python train.py --hidden_size=128 --n_experts=32 --experts_per_token=2 --routed_scale=1.41 --init_std_router=0.034 --lr_router=0.00128 --vocab_size=8192 --norm="rmsnorm" --norm_eps=1e-05 --max_seq_len=512 --train_tokens=497300000 --max_steps=3795
Below are experts of layer 6 (counted from 0) of a mixture-of-experts language model. Rows are named router (the router's row for the expert) and show model dimensions 0-127. Each number is 128 + 32 x the weight over its row's rms, rounded and kept within 0 to 255. Numbers have three digits each.
After each expert's rows: "gets" lists some tokens that make up at least twice as much of what it gets as of all text. This comes from a sample of Wikipedia text that the model never trained on. Tokens count by the router's weight.

# expert 6
router:132106099143157129170075206114114090156136141132111085134100118124123186104116170095107115156129177168141147070096156162143130123101090137146125125195080110163154128125171142082142073165161132126205104148139101117179105188151099100164195137115109050146098135153083144118121166150124107073163146057143152075124153138171104114164164143175112158132166098092121212128115129160135112119141
gets: "\n", "\n\n", " res", " cl", "  ", " h"

# expert 21
router:142102102025174147131100138104087112121172107125115165113092114121118071149155141098135170143150149104135180089164107120177128148163148135179126139143096109186184131162142147133162092103097132130122121080155102112187144125184122061166125157156089114167099152172119200106146090129173161114106103113108110126103144138136110141153156118165081127126140080063110250092167133123089136110119
gets: "ed", "ing", "d", " up", "ated", " known"

# expert 27
router:165099086120192117141057120130095177132158167135092170108080133165123141108140125092153099138121149091130198123145134134161142169183157049148160129147107099194127130154123183134151114112097162136115137103144152127162174154125080096132177162117149073172074103164058098114136192147163083081108153092126160078112112080143138172161183141172170127154117135131125118085158131157100076148132
gets: " (", "-", " \"", "–", "/", " un"

# expert 26
router:176108040090166145145073126118146161144097160145091124123099147166135106169131132099100141092132177115098144061138134112130120130174077128135144170141166099143173097143079174101130123118143130115128171126106053093182165113166148106124152173076080076191083127148122161138164138115192105101142134113190123103138174128188092115103160080208118160139161099088118155176129154145113122148107
gets: ")", "\"", "=", "}", "a", "us"

# expert 9
router:179076049083180156128073161072115129062082122192131113080086136167192093124168117101101133141130093136127145100140143154078152156120113102111110166175104103186147100135157153119137146161146174124172160133120106110171170165136143066116151152168111072159108089173090142066167197115123134059152110142115112113113134097156109156164147084148116133102146124119155128112137167110089095138104
gets: "S", "M", "D", "R", "L", "B"

# expert 18
router:164131107089177145131106123115145134099129163150084143131110134151094152159144143097067178069149089082104158132151172152163088137111102075135197130124117129205180093131159154162159099147158144136106172116133123066156130146148103096173149138124093125179061119132088161124103151197102095098125145090180133065122103118195109107104115083163115134121160076055126202120174125129126100118136
gets: " of", " was", " is", " with", " as", " for"

# expert 17
router:204126082091127142151125104103153128157152155157101103130122136151110144106125149109067156120167108126127119089140146126154135131121142054154151131123122093174181172152124161144124094075147123108161221123133098108152161124181144067142160134105091056212078111161100146081136116144142059143170129117173106111141133088148095088192180104129097122165117076106069172137145150166120139102080
gets: " |", "|", "  ", ";", ")", " /"

# expert 31
router:162128052134149126108094168086127131081108112139092133122143056149106130131155118092101181094170125150085120113136118121107101121173117068127126159170086087172142136160120180084122102131163102149132138116171111123192121202187125118137171141120110083191083097156080122148138112142177142165163123173182110069092162107158083139125120045144125160121124135097131203116120143143112068175120
gets: " 1", " 2", " 0", "1", "2", "0"

# expert 30
router:199094081103148117135097161137095134165141169107101203161112113121090091128101150144104145123153170075103136110150159114101086124131153130193159163167117143234136119153108145088143147122166140093127170143147103111162135119166094091147140179130085126171103164150145117101175118147136103108155095097139122124097118074172085117173165074170130117095190143121086174195137138168178075170144
gets: " the", " a", " The", " his", " an", "The"

# expert 29
router:112065105148130120133075137094096129156087196116133168151093104099152193174140063128094122106163130120088165122150141163184059132134109069141164140152083127182160092142102136104151154128155125122085167142135144161168158097172112082150141131167084113157081127128067144074119151146143085103166142103129140112129183099203065127116163129172154112106117103111155152167119104170160111070081
gets: ".", " all", " two", " other", " some", " most"

# expert 25
router:161075083087154130160083170142066134126145138119123132154112121160138087125094131128148143106130101083122174103148121134162075121135146076149178197137090132142146121126160172127157129080125131089169174097164085108159154133173111108161147165119135071167076091146086191139121143088075138091124152144136164138155113099109078090155162093151155116152140078057036196149113137178126166095109
gets: ",", " |", " November", " May", " July", " October"

# expert 3
router:190115090092143139117099165136172160079164201138111137101093146163120074176121120111065161147156135172146178134160115129156094186141111140149176194125149120143144162170146174084148098118118142096066111106154097149145166145172112124127109141163159106186096112139110130093143163181102073114146157105133162110090165077134108086100157069205105168156160098094128189135154155142112088124129
gets: "s", "%", "es", "ers", " they", " years"

# expert 28
router:134119093126121134138113110085148176102171149174098186108139132139149103159087135139160159146206149096126147108140140169139099153161134054145166114164100150202139125161136171145162100114161141056134163099148116092140141169202096139137190160126079039178106128159121155085139146145113092085185128115182148066109134113124075095122154147159090156098187113142091174157125118157130123117120
gets: " |", "-", "=", "|", ";", " -"

# expert 4
router:150121091090156192141137149141120184150134156128079159131082098092121146149149116142091181144124149111112106080110171143174114101164138102147211171174097081158196120168149161091149151094158129148125163121160144104150164171169170142185170162114120108154089109161116151115120174159160074140153149137121124081078140073142112159140178114187121131135121083085084198144183176121092107155145
gets: " in", " of", " on", " at", " for", " to"

# expert 23
router:119087053148127108130085142085086127084113167113117115153117091160143090116114124069110134109161130146104124072169142162191121119152137096140129164142104077149133084124149194106140081103169109083126183133147056085157107162188136108140152197111075123200095079161121178131107170118132107122140107133148116090132113088139075138136125057167125104099133117072108196139150140153150086102087
gets: ",", " and", " –", " American", ";", " British"

# expert 2
router:135098075113147135130125146120151145081139152143082148148127105150128154146145106092141138118157153079083121059144174111156061198118099108170141223146111098113166105127119154134156101113144141114120174101168090089145167153188115108143145168083103115159101169123097198102154116153129093122151141163165118105089211140138046096126160104192124142108140118094123122169157138179095059126091
gets: "n", "er", "t", "on", "e", "y"

# expert 19
router:160143127095124089174131119130123161114154174124117175124103128154130180124054126154101188076142082137125141165120149104128132139128072071130183157145090092155125081190125134079133094121160132047133132143172129127150172147174131128173173153142089031164119149138095099131131144130124114083132122115133134051148121061184132117159162110194158094097121092113136160191169119090121107150104
gets: "-", "\n", "|", " E", " e", " O"

# expert 10
router:193138106122172094105121147087140139101107136132062191111121099173107118168098150124074163102153111106078151108111175147125092205118140054135192177155100085108152133143106149094109122064118149107101157077136093069146196135163118086114120171150107075134119172140114134126177120080154126133134145126105151093102154102162094121160160083180093132100173085084094140108147114132071103104104
gets: "a", "i", "o", "u", "h", "k"

# expert 5
router:143096093112166186107130123104091166091096198133105186140083103144113158171108095115136129092149115144064139127128118120131119159159067112186193185150112114147132110122135127142171099107172132080159154099122080072140145123120128105146147176158158113165094197175067193118146114139156128104119104162179124116138138105147085119106146080200105104088138109110087167173176128190085086119114
gets: " he", " He", " who", " and", " she", " John"

# expert 20
router:181148097137177143125124176107121140062107111200077140098053131212066116119130178131125110131119136123155137078146190172140126120171131106116120154159073131179088099154111134104115104137169199065114179150123089129205152150158076093138127156129137024158103118145084133158160121139129100143158130113146104135120111110125111145139132122143165164090152089128094150129138178118114080149125
gets: "\n\n", "=", "–", " =", "19", " "

# expert 15
router:151093116127162170153111121120144170110150169147113181154109124105074129136045145127089153114121102084078132110160157147155070147131094112137191162134112122176161107069154208109132127180154164037161161143130120127206158127119158106145170157086146109139114124152104186075118142136164175133139141089130109110080128093155118137143186129135092138150133070134063159129108156143082069117145
gets: " and", " to", "'", " or", " but", " can"

# expert 0
router:198108053135125092132119160126071132120120108137083177132045158086098110173152190115120110152157127142109104120177136153129104155199148058141198143155083125174126120131112151083162101118133101096170193062119128126194177128119120082181136151117114116197123153127083159095132133141141107100123064069146136109109130128141098120136127076132115104110142111060125139135117163107094140142099
gets: ":", ".", "°", " of", " the", " United"